From a checkpoint of a small mixture-of-experts model trained on Wikipedia.
Size: width 448, 149M parameters.
Experts: 256 ReGLU neurons an expert, 2 picks a token.
Training: a variant of SOAP for the experts, 570M tokens, 9505 steps.
Below are experts of layer 9 (counted from 0) of a mixture-of-experts language model. Rows are named router (the router's row for the expert), gate (a neuron's input weights, with its number), up (a neuron's input weights, with its number) and show model dimensions 64-127. Each number is 500 + 25 x the weight over its row's rms, rounded and kept within 0 to 999. Numbers have three digits each.
After each expert's rows: "mostly gets" lists some tokens that are sent to it at least half of the time. This comes from a sample of Wikipedia text that the model never trained on.

# expert 10
router:476519507513514518489523494518509481510497517467551466459469466514482495458487545514517554516415534557455535492511446504526527497497545510484435544540503579524483498525493506508505458518510511
gate0:503536483488498509487451499518500513464483469513488512495496506517510494491477514514482471446497515484543514524451502486465432516480518487484522514528519519510495470521495502508470481505495471
up0:464502526489488481507436531523474503498482487495513511505501520494547505524486512461529483460473465455520479525496507506486514497484487491517503509496485479458482463525510472501492516521467469
gate1:480474497487516524492458469537465494546474494517485533494469527504521449490531467503510524493518501483490453501510519496512495541492486489444506470504502493505533498513493547490482470521518497
up1:514547462518495525490510475505500544512514491530453520505532490462538519509492530478497521481541511488459544495505495521470487504493538477464513508481472495532460453451530508467486523470508530
gate2:516493464507480491469465477460549511463499534493498496509464520515510541514455504539493517494475500484511549462500520473514492501493498494556487521485474530483540471512501469499474476473526505
up2:501494510477461503475497463477526494504503500467490504558495493521531535536532498511544514488501536537512525493479531511487469520510515515515518515528479479443473526495500504551530481458505532
gate3:475482490476518460494485491490532504507516554498515498456465477455527481449473483475516533512470518486509542534512485473518478567457487496489498518540525509496553494533505507543527477502501553
up3:478506479498520463492454459496552517494522517495532531461470472468515479483509537462512519532449501487544527535495449468524499561454525527456536522548539500503538498538470513502510499523498529
gate4:527523513541476516476485471514519503519489481497516479514488512530509521524488488501524496482468469530476505518521469523490531500465518449491557478489539504506527506530534526500489507501487484
up4:479501495525515511490504501517483485530484526483511525526525489530536513534519504540498479486511520491481535471513470482553516524509546516487522512494480478517551487489499496491473529519520509
gate5:496514523478469465492495513500509531490444518529498514521438490512522493524503521522513508505475488533522508460544518536511489455490552520474495536448501511498505466513476489510444528494475528
up5:496509512490508526501532490482511471467525496510531488494543533469538547444443514547466497495520530475468495487444481479500483492524510488535487455508527525521499526476501478474548488531523466
gate6:523498538525493502497540504490477484426493522479533475533496496512451530495505509523485500506498507475514490465553524439534499507470502515562520508507503472463483516540545494499456527456494498
up6:486467523485505517444542499521498469457504499480504482535504500507449543519523493482488498501504506451535486461545539480550505514469456538574523459515510508502487516482523511511478528451490531
mostly gets: " Love", " My", " You", " Dead", " Live", " Your"

# expert 9
router:487527494500509546502516510552515481492500522455533474431493499498500479455528544515498545473460502489482519486546480459552518502521489506500509489501514497549481507542527492481489458481452526
gate0:498506461508533519496478489484521459493469493496529521469492540508452447487510525525451469506492503485481503520483514497448514511501506516459479456488487433487539508523495527479520496485518490
up0:539485504552486484506483497472442534476480523537507504490496508491495510517539502486521538514505471496482517515490495489498512503469534494519468546483488495558528504463530460493517491484475462
gate1:522516491539505505534493471472552516505533492453505534474478514492485531506473472488484522475495514519525514526512479490484479520515498528534524558488554494567475496483444484493506524473506478
up1:478500520531466508456526529524524475495501483538529492520499509498531511486526524510490491520529522561462503488518529510517472480486565483498477487517480501497502477493493509498496450509500499
gate2:464459528538547499488570527524502463443465517512533475472504468496538492515493513477490527514530473483490527528472505499473495491510499517469512474491509513515533508509537487483493465508471493
up2:453499486486508495460497458498476518486466502514518480532475519541449508536517514478463494490522505469462508511495487498520496504479532472470536461512500505505516506486461432531522499497508505
gate3:502470516447489473476485468522492511492480501473510500513495487498467474476499525509509528529472483514483477509516516466519516504477506486488512502471488436477508513503536471503467477502493503
up3:504492422499541504517519477477515477531477525497502468491511516494492498548463521475502491519522487485524538500513501505496467514486536497492497483479436540463505487514510480508487496538520457
gate4:498496494493493491554502508505511530501536486516519473449461510463456483483488500521521508506467499501489465518545529475502505507498489511504500465544498503465532526510512513519491520486511477
up4:489489464534494475480486480479516491516491501488469509508542446510494510507513509527504492530526516488457527479471465539494503488518507472508497521473478539504468497492475511502518512485486520
gate5:468537517466482502480482490530491513485514511488543499503496524488475475514459492510520506514456511528456499487514492480490490514459470529498566536529498475511485527496503557493522516471533496
up5:541508495492517493516563514446510498503509448500461486492521469488529470510496533508503497524503489473487531486492502551506514482533507501451464471492505469471503497475499488513465525506481449
gate6:519495490518486511487500496519501484570439526529516501498534549504463516495524498504509515453455529552463528491545503506509525475486534468447498483498512496484500485495537504541474490529460501
up6:510458513512476487505496442529501544482548499493485483534483461505529531509522509438507498532542500472488469499505525509517492555494518536528522522480494504529501534488485484493533473466506521
mostly gets: " ", "–", " $", "_", "_{", " £"

# expert 12
router:495541476533518538498485491500484509513499491464544470455450499528470460455530513499503561508490510466487523475500466502504490508519528528498532489489474505492510480523502481471498466505464547
gate0:510518512528508478531494495468489541516479536467536521486504511531482483499489510520522500513479491530506511504524499529485517491534540478519517444493512531491513423528477523491587491506516531
up0:500456498532509509506465463508464507514496535500509534484517488488473519441466473470527490514493468496533500478545516532521477514530498449484513436495528512490522453485513507474537492535450495
gate1:509499491528526523519514512532480537490509471514509520553509519493499487459501450519519508519522499455496493453517480520531534490505453513544507497495449490505454477519525505482521459441494472
up1:504481499485518505524519482540480490489464501520518515543501514492485505487506505497521448501496522479527500492552474498482519493494516511510481497520526499501515503462431510521510504531519497
gate2:509493476514526510474498508479474494544488530493528506468558518469508461497439508503466505480464522544469480496499523515471527493481466502480482489498494523497474521489460488446525509490481512
up2:508489526477541509482492475513476486515462507504547517521537506463491489463524475503532495498521515506525495496511531491511547498526460514444500455516479465527469498514488494459524490466489486
gate3:533505489450498497473502484513521511503487491503489482476491500506492484484499539511477506468519531522503505505517524514519522522504488525496502514480497528513529491486517513537541510478512506
up3:509485532501516527485486493543474452498463461493483478482488488549519512522496515518473515541500484502509489514450488564488492486494517514492527535534467497506468512501494514528524453526539506
gate4:484501490526513465494494464492489488501552502487485478559514513504500443533491522476475468505543476455488521506544474491520516549497517498533525501482486512487507460531464497522528476495492488
up4:509483499518506498525503497468482513505487472469478502496477501525516541502485492495459513450508492505510486476467509493483458485532533497481487501514519507447515515517513438475490425474504538
gate5:528551471504495516520486571501512531511536487475506455508494514520434478504503466513495512510512512483517480462493521487539484487519513525535501518467527486480448459484462564529504492464488481
up5:480446547506517507538495481526526495501456544498466498500491503460547535488510540515547477509531504499510483503500482538530458450501518483492510515514488492521533515558511464457520523531505470
gate6:472489496497499484462462494483482546500527438499520487481503513500476493495486534540491482513477490511487497482495498525460544494470521532523520506514519494457468480515510483464513492527493527
up6:532504479481481548505503509529440487519520534477506513492474467478531525538496483490542504476519503499508511486516491419531461519513485505468477490524512511500552518480563514535552495530496511
mostly gets: " Army", " Arts", " Air", " School", " Museum", " Navy"

# expert 17
router:491482511528525483499492534530530457500503554533528490484452513513492513457557518514522565477494503518505531497499434480518487506513531494499474509515507534528481480517435480490479469522490509
gate0:439529511512493534516480502540503472533430498478508463469493497510469519490510536496523494466480505488538526484502477538510535472495492503470458490492480510482490462524515523492493508504499461
up0:544498495503511490497507534472479491458586469542500517508492491513515516541518459499478513557519459538445540518528541492488470509502496501512522542478513474472514542488465487519497499504509504
gate1:489508507514496504499510487518507459527468467514483497496472478496488452466531498457500527500554517445509483502483471526554435520489495473535504539530496493513504571525512486501465519509529523
up1:482482513503523504511484499488498531519498509460526540500525506516531559514549515524485466524491456510437517485513519500462545513486503518459499505515507520499539437513520482504503469507498484
gate2:548519492558455491502500534542500492499456481499501468509474498523514530482523479519530515491545493518520476462506508501506460471466500483547534471557461501481467483481472520486494482508516505
up2:461516474473512518452480445489467541463538506478476493496518443484489492527477542511487510509514475543477517528516519526525506506545494513519503433474536476492529533525519453540502474477515494
gate3:441518504525527503495501485539475494499472522490452553507465517515507515503521511494504543545519480494507529481529513500510522512477480493491479537466511496451497517504472492491500479525485554
up3:540468520484449459493502574501522511456529475525523525486517503451494579510499467519512395514504482500538467471490521470521523493497541515510496484543503512533500476472500520501497534495527463
gate4:523497496508478514509501531507500491502524471483460480460522493416508503476526513492493513523507510538500470509452504496539546536538511478544423533509517536435491498561517484479531480491501514
up4:521517467513487516489526517515507502495507483482486489491504507445487517455505522530512528501517498522527484497453515499534541528509483456514461511484518529464500508539521486462558495498501526
gate5:569526495532539528533486497521524500504516524500467521447473507530505491497561466544533480507490509489525473487513510467488493520489508546540500500525482510536518535526533505538498483483553523
up5:528520475499486517519456519495494483498514523484504534535489531476472518511558542466461519504535503473499514534488530510468514468485560493531528496513482460506523477443497476461495522474437478
gate6:488496505491516453485504483513521480470491533511488496499503475459516481491485488504519539497543498491558518504521518485501461518523534475506536481480466561510488483477499486479481510496474490
up6:454539527476547485536551486497506522516536494514507492471514448535459504545514520481515482517522573476515476490508517487491505509498550502518484488541503535528496495492474476516479483509445474
mostly gets: "ić", "í", "š", " Kh", "ș", "aj"

# expert 16
router:444535470515483497523482527504486517472522561446509457471485465540473488461502517491533521496487518496500556476551478461521480510500532504492487497509520495522497490532500471491488481509491546
gate0:457499535486503499553501511494526508463499492538530514477508468467514475469505497455520489507499454501465507530481464477496429496490501501521490511514496517531502525496475480504484481505467471
up0:479486516521517526545465483486510509466485491496484475476522493477561463529510471482516508500506462502488528538504490467480498545518490494491489451523489514526477526498514482545511518545519521
gate1:486483471534470507471481483478501526504503470501474500541502490490486486478479507464504494510551541507507502419516535467534503499479521488526538498497486525520473514457480490468478479530508506
up1:519486492550504529457514489474456488502544499515453521507492510521470482497494495454526489486539507502510469482486502484478503527484530516544495509480549511506482487468512469502479502507494529
gate2:519488484467504537508493463500495504485478530505524460522466501490509478498507501532507513498490436466469507484489486489531521532496525454525485517522529474524505525529512525514483467555491510
up2:494477529497487528459503481483529521505460522492486510518502491519537511482453490455488470471506532543514503448496539548540489503489456487502506535519544491497506525539513494440532446503531500
gate3:482508481466480500529486509508502508491536536484509479535517467532501521520516473480515517466510485556484510480510544483447476578496526453490511512489521534494511501475489543480488494495495504
up3:532487485497546552454515493519500464509479528541519556512506504482498492483494525530475478538507516469495546525505511511533500472505517499496494484516475531519486522506536486536523488478477508
gate4:501547499491489521489472502517503502502517561487491474531521482482499542519511489464486509505457467525490511498504480494507494485535522511476506528467564471501491548504482557527500529437506512
up4:503493477499495549522497523506519510530525549554499530495491507516466507474543499496539533507501474484521477466493539502476493554495489513451510506503500474533537496487469538503501536518483491
gate5:457486496458509533517466533522474515501543487493500497495502508517518514510475512502508489455499491494534535520490493453479460457497456514443532490507478520520476502503457472482528518437475520
up5:516478496521504425539511512456531510487540510493478512511532494516515493492500509470493462525520515519484463470479515494543481497514524494527503539508478468452522520513506511553517473533537517
gate6:503538512479502503488508507502572523510512483491507471518503510473533503512504516498485509485499509451551518501514449516525484496495486526535490517520482491495465521490471495474535455476494483
up6:486473520470489482466501497465452533493502479537503501514457539525533473507541432472498510514514432499489469479494492522537541510523536476492493508492529518545498536504547564506525462541479484
mostly gets: "==", "===", "====", "Personal", "See", " List"

# expert 0
router:476520500504529502539462494534524498525496524489511473470459505503495494452534531529520495499487526506452502476507437493519480517550522508495496512504511513529476492508486480504547501509494547
gate0:496461507499488499498517521469499516499519480511459516511443480473549512451458530514516533539518527497528482513550515534504473513511519538532570534495552462513517516509511497478498487487500504
up0:506557461518495511515492479490538506494518499438500503505507516516447498530535540522523505514506458530466487465461494543538492493501498492538525489497490483526491531573494491505497518523503485
gate1:494529536512534517518473504426490483463503517502492487456513447507489471476482502498488525475504490529505485516472490526504505492514524535493537519489506500528523504446525500551487515513534515
up1:477494479474426458470509518534457505531498511541534532543448522448516536516494489521466486505470517490481510466562508496508489519493480498491474518516514493472494500558481484451494482500514463
gate2:470524497507500502464514519498475491480489488511451558448478503518491477484519542504489507506497515473467501524497495521512482510500509431485463478431468476483535514511487470541504511538469543
up2:529435507533554457503532486501492501531499528464497494498491558522500523458514515572508506501545497489495481509523508527511486474533529465458474528476496526517514513498435511470457500508487467
gate3:513441491480499529487531484549518540524502471510518509449501551520497515513490504506514525524503474524476463539531478507459442519519487508521567481491506461522508497472526452508528499480526506
up3:486545475490483489532469523453507523488510517528502474526511441507529497499514495506509513444478519514516528422483507508566524495500512496478479518501517542465497490513507555502476501499490497
gate4:528527441520483473465514506507484475505484506513496538479479531505484486441501503499487519485514503508473495484510519506526486482515511497535491543478478527455495474514494523492496505498475495
up4:471487516504510557554508492545521514494500532509488510510535512519516471529441494500519480505463476511528510508474479484457487489502507483523492458539501497557500502461480485489524508505537477
gate5:476522468472530510512476471508535527511543483524521495501520507484491508490514484440451532482458515491465488495488474519522497490506551557456502456540492481423453521497480528516523490436458511
up5:511546521485538496492494500464519532508500514520525499538523469496491512466475500504483509498480538453530489464477498504546472505450497516508519499508496498508435544501482505532490506460483506
gate6:521472521461514483454499525500515521466428509478487506485471549509462483511494522500526516495499489523489548495510511498518480456549509520477479496485507468483456523494533496496527515494460525
up6:483507477489528516478442508498532501502534453518520477499484496508520485501499522527549442468493492489513499474518480499497475531495519505476516483485475504502528491518493473470503471543510503
mostly gets: "ut", "ig", "ag", "od", "ap", "iv"

# expert 19
router:514534476494534497499517503512461490516546497484524496450493515494500452444506530513508515498473503477493555508543449488499475535508551471462478498493500492504495510544513493469469489502489528
gate0:494530506478478507515458500535507477513481484477509527526501485485491482484517481497502540536531492490530499512527480500488484522500511509468501498471490498503501534515513512514517530524565506
up0:495503531538493499496498505540479523499522514509485477468542563459536453486494480528494502481542533514507455538552514496528503509506496508511496517476486522482520545460480543497447536472495510
gate1:506501537480476524460521484513488468487500465511511491514516495528478474525521503475478483491437538469530503507465431465529503487483491478559538493494513487482479520517577439508519525493512492
up1:520538532506451479521530501504492483497525505524525509459475509519496479491483498515517517488481500501515478496506480492498508512467509539511532483471481496485503534493519525493483498474509468
gate2:513476501495504505535507502492498502471490473508535522504498474523506525552526470506511516482515510470521454519556468502509507521458521516496519517480538503506509520501481483500511512483498425
up2:522501483510539494516524522467490492492489487495529512507494491514505513518565465486481462503501532496503492502529530495529521526516494528490502486518513481545515491491504467506514534485503445
gate3:492502500487486555550534508513485490473494487499486507480519497486487494509455451473512474456504497494533523513510505469501522518518507534547461515531500527511492494485503467451513522501525497
up3:494503494486511529589461507501486500538535478487517498480510508494446490482501498503507490482470513500512497544495483491511494493497523527540497501526502507469489508487527516439498516486503471
gate4:523508497511550515454513492476444507522541545497445500444452461509515512501483507478486492497474540499490479481507495494510474476508502447503521478471461489503486449531521513474499510468509515
up4:491513516559494508444475480518524516522515495479532462494470511489460529511468474461469490468500494497515474488522522456484444459518524465498468502541466471432492470468506488520456481514514489
gate5:522491498559486493527488498476479523501533508512528482477492463540499509497473520503459494509512529552515484520518495543485511472479489483491496490504501530512538503472500470566478507485480518
up5:486495509526474525504506527482443520481547497487517498478475488512514500463470495518466483533479527536515519527521491583490500471532509487487497507517523528509519513468462480551491515489494513
gate6:539490489487478487496523524471539509527475465508529490479455498498505488500503478490500526473527496539546509503495478477560501545536490486491488521501499481503456506522475487513498512500505511
up6:479512426459507518527442570493513511499498486503515542504440489505511503474485480474454492505531521501469500515511505518520468513487484486539532473494487465513510499506570519544491509461511521
mostly gets: "{", " (−", "^{", " =", "%;", "^{("

# expert 15
router:488519476502519525492484526516507466500488520433546500451442517507480475454490509504543523529466481505493533470536493501508496528530511499470508517506499540532521504528465475479490481549452554
gate0:503536512462490527463549527501503490548519483508509481514438509504464523500497486548526515502510537493493550476498498508505534515466497507464488515537530530520510492472521509524533515484475496
up0:488520532469489491474510482509504479529478492477493513536477486511500511509499523541501480487504539528505548477500458476517485433486519509497473486472521519513457517531473487497533535484478475
gate1:509484496472526459456520496455494540479483529495512466473502501511503474529525502462566528524478502494538511543524487459457553500476512500489509506489482496497518490539508536525520497497428521
up1:508485515463511460512534512499497536486453513518536529484519504521485466517514495486560469531481508463544507545556465476463546546504468502495452516521531515486443473502482534489502533508462504
gate2:520538517467529502448522515462495538476512486490479486503487529465500514478498511511496501508475505520502457544515527506491543547525482482482527517523434463502574454515475485509491456523517532
up2:468492511515505474578478464518506531551480544486516508491548470521500434498494510489473498477482513548523493492507489511521513509475484509520505472496528517483467510486516476559521490496513446
gate3:480436468512508500505479491474509536538502513487479492517471515529505512481450495494513513494518505495457496442511520505505505489536507496495504523500509489512445499525511510505474510491455526
up3:537486478529501498508482510488515502451478483515471509517507501504492495525522529475481493510490455465529487538538531494454516528444569492534471465502533496491503505515498492505529455509500498
gate4:542503538496516417476490500479470447505525518518469511443499468445520501499528500468488517504499510481473500510520480482531547518470551450451489457474507532463561477462480507523479484460476508
up4:481466476505485519541498488532543498508527495450498448537517542571487509538521514500503501500507517527524496527466474496476458509511476546531476498521481488517475507489520474481539505502492506
gate5:472514440483481516503510501491542497482492485464481459489504518493519496503490525511487493536473480499461529490534538533519508472507463468473454505546526544488494487524501476513490557525446490
up5:482499503475525517524550557465501504478468564493503515488470519512501506482484512466506512481498508501544525498537506462529522538453466471493532499492476506545502517493535477501482534479527481
gate6:520511504477471525495518512447535512515531528459550509497487453468494530491492537506492484480522440471483499499501478528480510537521501513536452475496574485527525494513513490486505548511487500
up6:507507510499507538470534486499507474512461487506477499524477439503503518495495512486524530527486451482483486450504493446529475502492507506532496465501526437473556476536488474520525445472501528
mostly gets: "19", "20", "18", "17", "29", "32"

# expert 1
router:469499473525494524490509494503502469567523564464523488465488490512501476467519521498529544509423543490492534521552461495532500489497531521472509493498497547524490484510505512486473513502499542
gate0:484468502513469474497533486532524500533498530500514513495447463505513511472504470511513524509502485493548485515473508509486534475521504523479489497550534521532517485478513424503481488477452515
up0:524486501469481550483535505543532497522504511490511483468486485511524522500491475497477541524461442477477473536490521521500509439528471501533527496569525547492496478512519481487488474471436566
gate1:504510510564509522461469455501541487482516526526546498509501504486448497487486528504516493523551482507457492481490478494467532483480508470523504562478506503554509482516488495511496495522482509
up1:514487483478477474505514531502483519508480487554493516512484494521528499498549507509523516434493498472539486486518520554483452517492541517507491465510510493474452537494499503505526509490523513
gate2:499500503495505474517490468518479470520508477502521514464456467479492532487497529527509499488495493490522516512482515516499537485472497481428469489502470471521468511489490496485507516537458475
up2:460481536555494521522463482504483502523513470549503515467493466491543538496492524484493480492496533558552513509472485472483548551469493535462515478520486499514454512490494532512515528535463494
gate3:496493521475494526464472472488535499496514518541486530535518512483511501521486503520465485490495523448527489496476494525484501476509496483527524505457481502496485514500517516485507499482481498
up3:497517511513490508443466464466528471505515548531488511528499490468517484470527503496487509509493503463532500494494487513487507503530478506521532534494497508509504470538511509481529506499493498
gate4:481501520511536499487508516499494491464479524481496499503485474518501505543500453477524496532502525518501518498472515497528477498508505512482510469479483540485497516509543562502508474525489502
up4:459502470524502476491518539516472524571545466530512533524505476534471472469482521531468517509484502489511496477521508501497483458498452510507508491547517526509492477515485501545537502467511536
gate5:477498513480508457500508515503522489479486508484481497522484523497520486525493525492502539488491576497475560536516474519500503433549519493506471505524484489561501472490520509497490488506533470
up5:518513498490527494473513496516484544452518528470510506484494484501507496516488507521494535479495474476523497534470513528529537500469505512493452550468477546514530511503528512561555507494496546
gate6:451447498464523496489484512501510496504477497456509508543574496518514464496474477504532496525479472530509491471545538470530451502480476475495488475480524474483429498470534540519502467475485540
up6:532541488536490508508509471548501519489527509523473502452501487517505502510538554517521528473510530481452545501508471536472513499473515486504521516531507503473518528488430467533537503537491486
mostly gets: ".\n\n", ").\n\n", ".\"", ".\"\n\n", "\".", ".\n"

# expert 2
router:505508508547559507514515546521513488506505518458499497497447512501454448474520523527535506497450502517451534478529478455509507484477527518478505504520488540507475493545485540511472484515474545
gate0:487519472483525516490492487467493461503476526507497530526482475524485470457525494512457512490555503552504519474506494484534501485477513540491481518497512440513495527525488534511459461529496493
up0:503526538479440462473503529496519571457507471462468480470529502492473534545440515530520484506517489479476482543460463515471500510534487443459483466469504515497512485524535511478496491511496492
gate1:541535536492518448478512519487424504486497549488516553505489485511442468485503441481519533545502517505501534483476505483513448476506438477486526549553520525478480485523469485505480502468561502
up1:476467472502485457521509473487504510499510540498493495526478479472495482533477476503502507479493532510494498475478495484518487505487507504456491497490513550473457489538473472515546563502452508
gate2:501514514511534504504485536475492456550501507453554513470489535488555532513559482484507510453534506485532525487514469558537513497491492477439523566512508526524523499522471496458521517533491446
up2:523502507474525501485510510478501487544496583484508479478505511538527541550505499472519546475520492509482496490505489512478503513514466514471501520519520513529515518553517515511491493514547510
gate3:486441536553531532476516492546499492543522489485504497512535498472478512474509493528524501461480493504490490503501530490500490474486463512508519530499489553481512479515487500550488493504524518
up3:503465515507483550510487454481531450515507541448487493472509523439471528489529486514490482477472517491553473503507504520520488523540470525534492524505501449500484510510495494511462502474501436
gate4:472529471557506472514478452506485496542490491487481486519500463512493494472531472483545486468488473514516530423516528504482564523449538501490510514503504496506475535496478496494493484485473474
up4:484503562503548502514510570474486486519519453476479509505504534495530558473452529454488474505530514474470516500507501505504527520503463498502504490466530472512538492488485467462527523479533474
gate5:497501513488528492535511572504461506476530552463514525518511502521505489498493502543495495480518542531538489480487538503534536488528475549519514532437493515490527490531530505502495532492483549
up5:520480545521501525484506504495493508523516527445497485528491502492481487496480501512528524533503516520519480490505518475504517457519507537486507515455514517498523513510496502501496534557519505
gate6:469506455517494483522540485480505497517480439487476502504503492493507488537447506528517514473535461475506536477442463467500492486512535436534504503508534476515492516473506492506546512539521461
up6:500506489477462504484520508472519512512547514500499510477497517471493527490509548467481476509455524524498514496545480507484510464547515505484481512516499453511494575530489493490527569467495479
mostly gets: " some", " one", " million", " many", " several", " each"

# expert 13
router:523501491509516534517490490537505472537526544502541479405467531542451500441522510514538538492470509483457552475519469452507513496504526484480471542495530584506489525525489534465504482537477541
gate0:513509511489495456482498491503480492486504475530513515487490502503463520543554492481495509508547475511484458525496523466495502506478512542526490480499469527502519486505483554477471460507475560
up0:498520493470485530465475512501493462463479547514433505503474487483531509482474502505491473476461523463506523500511498499454492482508470501509553450502546531508491480513472480547552505462467434
gate1:512501474520459450475523532531507501503527490499445507484524511522481474495507549530506543510516487460487470516505519487486495545522523488486508510490512473523513495502471520517466487480503503
up1:504460545476560523499482508466485462472466505516534491512495481476531497507451476473482489475499503519517540495498518496518478422494525515506491552517477488501504514465507507482516501544520443
gate2:492523505461514501508510469512441486488496508461498467507503518510513495499523550464527495510521501516486550540549505495489511484465543468485487473472514463453518514523489512493473507542489572
up2:479480538506530527459472442493455491532500556490519491537513510493516488501498520511517487527477478477482509484516519493504538499497480465521546486509520508507533505501497515472541491490510557
gate3:482516521463511492517502497460478498514513542513498510484447474490475491512549519533460491473516537499494497502474506461503508464493493491522487481528482516457534502459511511468512488514505471
up3:494515504468535503443495515461493464516527546500461507504473516562494491509514467489466532453479451509536504492474526501464502516508521506510492471498456521492472490477489564487475525543519456
gate4:510506471529506470499532481507524494523475473523534491458449581489494489536502462497539457481503503537503550475493479520491487526509546499503529521488546503507461541529481490525483474544492532
up4:529504499509513505482456458494490486533554461494458487524504477523511527540476561495525515527495525496511488528551489494507505511535488520483497500461448502540498514470507474507514496432481437
gate5:513479497479505510523453474525532477542526499504521467493451483482479493494464526554534505480522514479505511537522480470498495497490459506495539522485483470502505504494473543470530507511461516
up5:465543506516524496476501561526459566482490497503498488499544501494520478507480485478493488492475492535508483492498502510508500511515536512491467487508484498481536498488526480546466506499522485
gate6:516495526471521500465504491522519515527500542530524523475501510513523487478588511532492505521518489500500502507541466489533549455489461526524491495514475532455445518550548504501501472519538553
up6:511481506507482508501501558484505490513478509470472513502462504528463524461486468512505491512473469548510493493490502515507476488502500477478463484542517520459493472512523481511503545461446489
mostly gets: " father", " daughter", " Republican", " wife", " woman", " brother"

# expert 3
router:476546487493509515494474486564514482522497549462524477474463494522473482452540498509521537483472480509491486494515492484513512514537501518474475526534487536507491519515519489506477467541487513
gate0:517548468490536475515496490465482482486496492496539454498484519491536492495496472468474505497473515548467528491469513462475520478521523485522526517500493514541480508522478510453494492462484514
up0:507508488501477533504514487499474540451462507445525496521498504486512470524470475521486498470509491538472506481476480490487490488504530519516523557530515457486496511512465510491486472465530501
gate1:542500475493505477486494473513483470481514507489492444495489517484513526446531487519475519477479522570514521517456507498510507457544525473480501544474521522466490488553443494491485497492528496
up1:535516464492519467493470492503531480484444500485494503491489506497529507524480452553469526511525530530493535483450492493512488438514505477491546532504488466464475516483456516421480503520519468
gate2:467486471448520481528492481481432550463487499495502494509485497523502488501527484481447567466470517519484494479473460481464475500464523462488454534486502533487525495514528470491533513522523503
up2:500525476481540489503483492556514505522471482515504491462502504495491489512499542499484510519508513501501537484494556449489482497440491529528493473495455515522491512494523495529486524553514497
gate3:488497498491481467456481474496510496544476492543489486497449532511484476469490512505483508483507499509538520551499477459501502496504479531506525493473483498519470498559507487506549460552533492
up3:478491476491474470498491518480488508508471510516502519507499518491512471506506484538497514529491499525510520474526515442524514551516528504517509480496490488516467472515486521495537489564506490
gate4:499505467477482490526521480511513470514519483491514526495471512502492548460517464530511514509480491476473494518497523509504485496509487514471507483537531494484505490496542469560531505553442543
up4:508515493481480487499520495485496524535480510535517513576438501486509530501515488499502510534512425462532509552431440525542472521496519503462519436467508493457509458526484533496530465523486491
gate5:507508528531482439493521475533482546504497485508502487563503507498474542486475519490518499494483486445467522563523505470470517456502523547515477504495541505468501488485507507454534508502466518
up5:486504473547474512512496529503520490487471489537477495479476507536464497508505488521466507491583499506537487481482486463500478569526474428505492464510479478464485479505504452525534475444474517
gate6:540557502527532470523507499522542513460545496511531530501467513514529483472441494506504492513478515523505533496478463495513469507494518512517487482479534535482501474458512472461468506518558435
up6:505510471566502492520504523547490500487511484476541509519508495552543441518448501486521514470514515512491487513452467511461501479510535506493508489493523535485519466458508422537450511497496492
mostly gets: " the", " (\"", " (", "the", " The", "The"

# expert 4
router:469548470498534531508503529498532477504538511465495478459459517514501509495528529544496537516444541475511536514541513492496472481543556531488490495525521502495453495486497491475506495547497482
gate0:497533484497516595489512503460570517459487463519475458508507499486468520503518498488529494480487502516522511468507504504469516509491508503490478470510503492496466567474527498495479520518489504
up0:519545501515481536486447504519486530500501483502539490505530466469501490499505543477483475475510453523487469497536471489463545475476528491517507460516504479525471536484501484564512520511504503
gate1:467515532474526488492480492465526489491504493504521491516473472496465515511500500539522508500483499466515529506492550525497520532526513533503547482545541506465504505510479534498517536499516528
up1:519458516525455539500527512512483484507495503471488481483492529506529520491511507493459456537523416515526513504500451517507499551479509522461450502481447519523515523498483466451499515525470469
gate2:528503514433500494464470493516501504505514476494502494462487510463518466533516437519499521506480470509520537468494517472498462539545474483504497557479515468533521546496491534523484500493517570
up2:499476487525474491544517494486457521499501501524446502514513476513477513484520542507485532474500482531456482502475445522476498479448530493483550482533477493442511476512486465506505511492474504
gate3:439487496499500511486474500502455502515518518505450483515500456485463538533550542504524520472535457438529525488502481524509488496525511542492512526504529473502445479491470522467496482509493484
up3:451467519529550467474467465514474512471481486501499513517508488494529506462513519515533490512493509498529519517503508514486534507504518466483493513496521499486502485500474525515471473535490424
gate4:507493456531485501497499510495504449543517537509522432474467538503507515480492454503491503504510480486486470507508538472499460522476545539474521468471498474480516474506489485470488476496472510
up4:502500527498538522479543492513532519466497515475495506512495512512516473529523505470493556507467502504514518483500517528471507483501484490503478520487502515527482475541512537548532500489504474
gate5:505512473512488502513508491512496508510471504519466489483529495517511516497485502504502547500454509540531479515492512442510518520498486527476444460529563466554482521518505476545509538499500471
up5:506488476529500500514478481462511501514501443541526519514487529508513495551472508502532522491469558561551491553464482470537498489490492530486465462539538447561478531480520509565497485528472517
gate6:500564510494527481508468480482528525456495514493519455522460535528509506521464523450528484550465485509511477485536462521483443481529495570497486511499524516525510475456520476500504499504483517
up6:542498529511503507486519465519513507483493524479486510502494457499497483513461509467516508513524489468503511425554483507477489466491477523482469514474470544500523504497466513517525514518495509
mostly gets: "″W", "″E", " =\n\n", ";\n\n", ".\n\n", "=="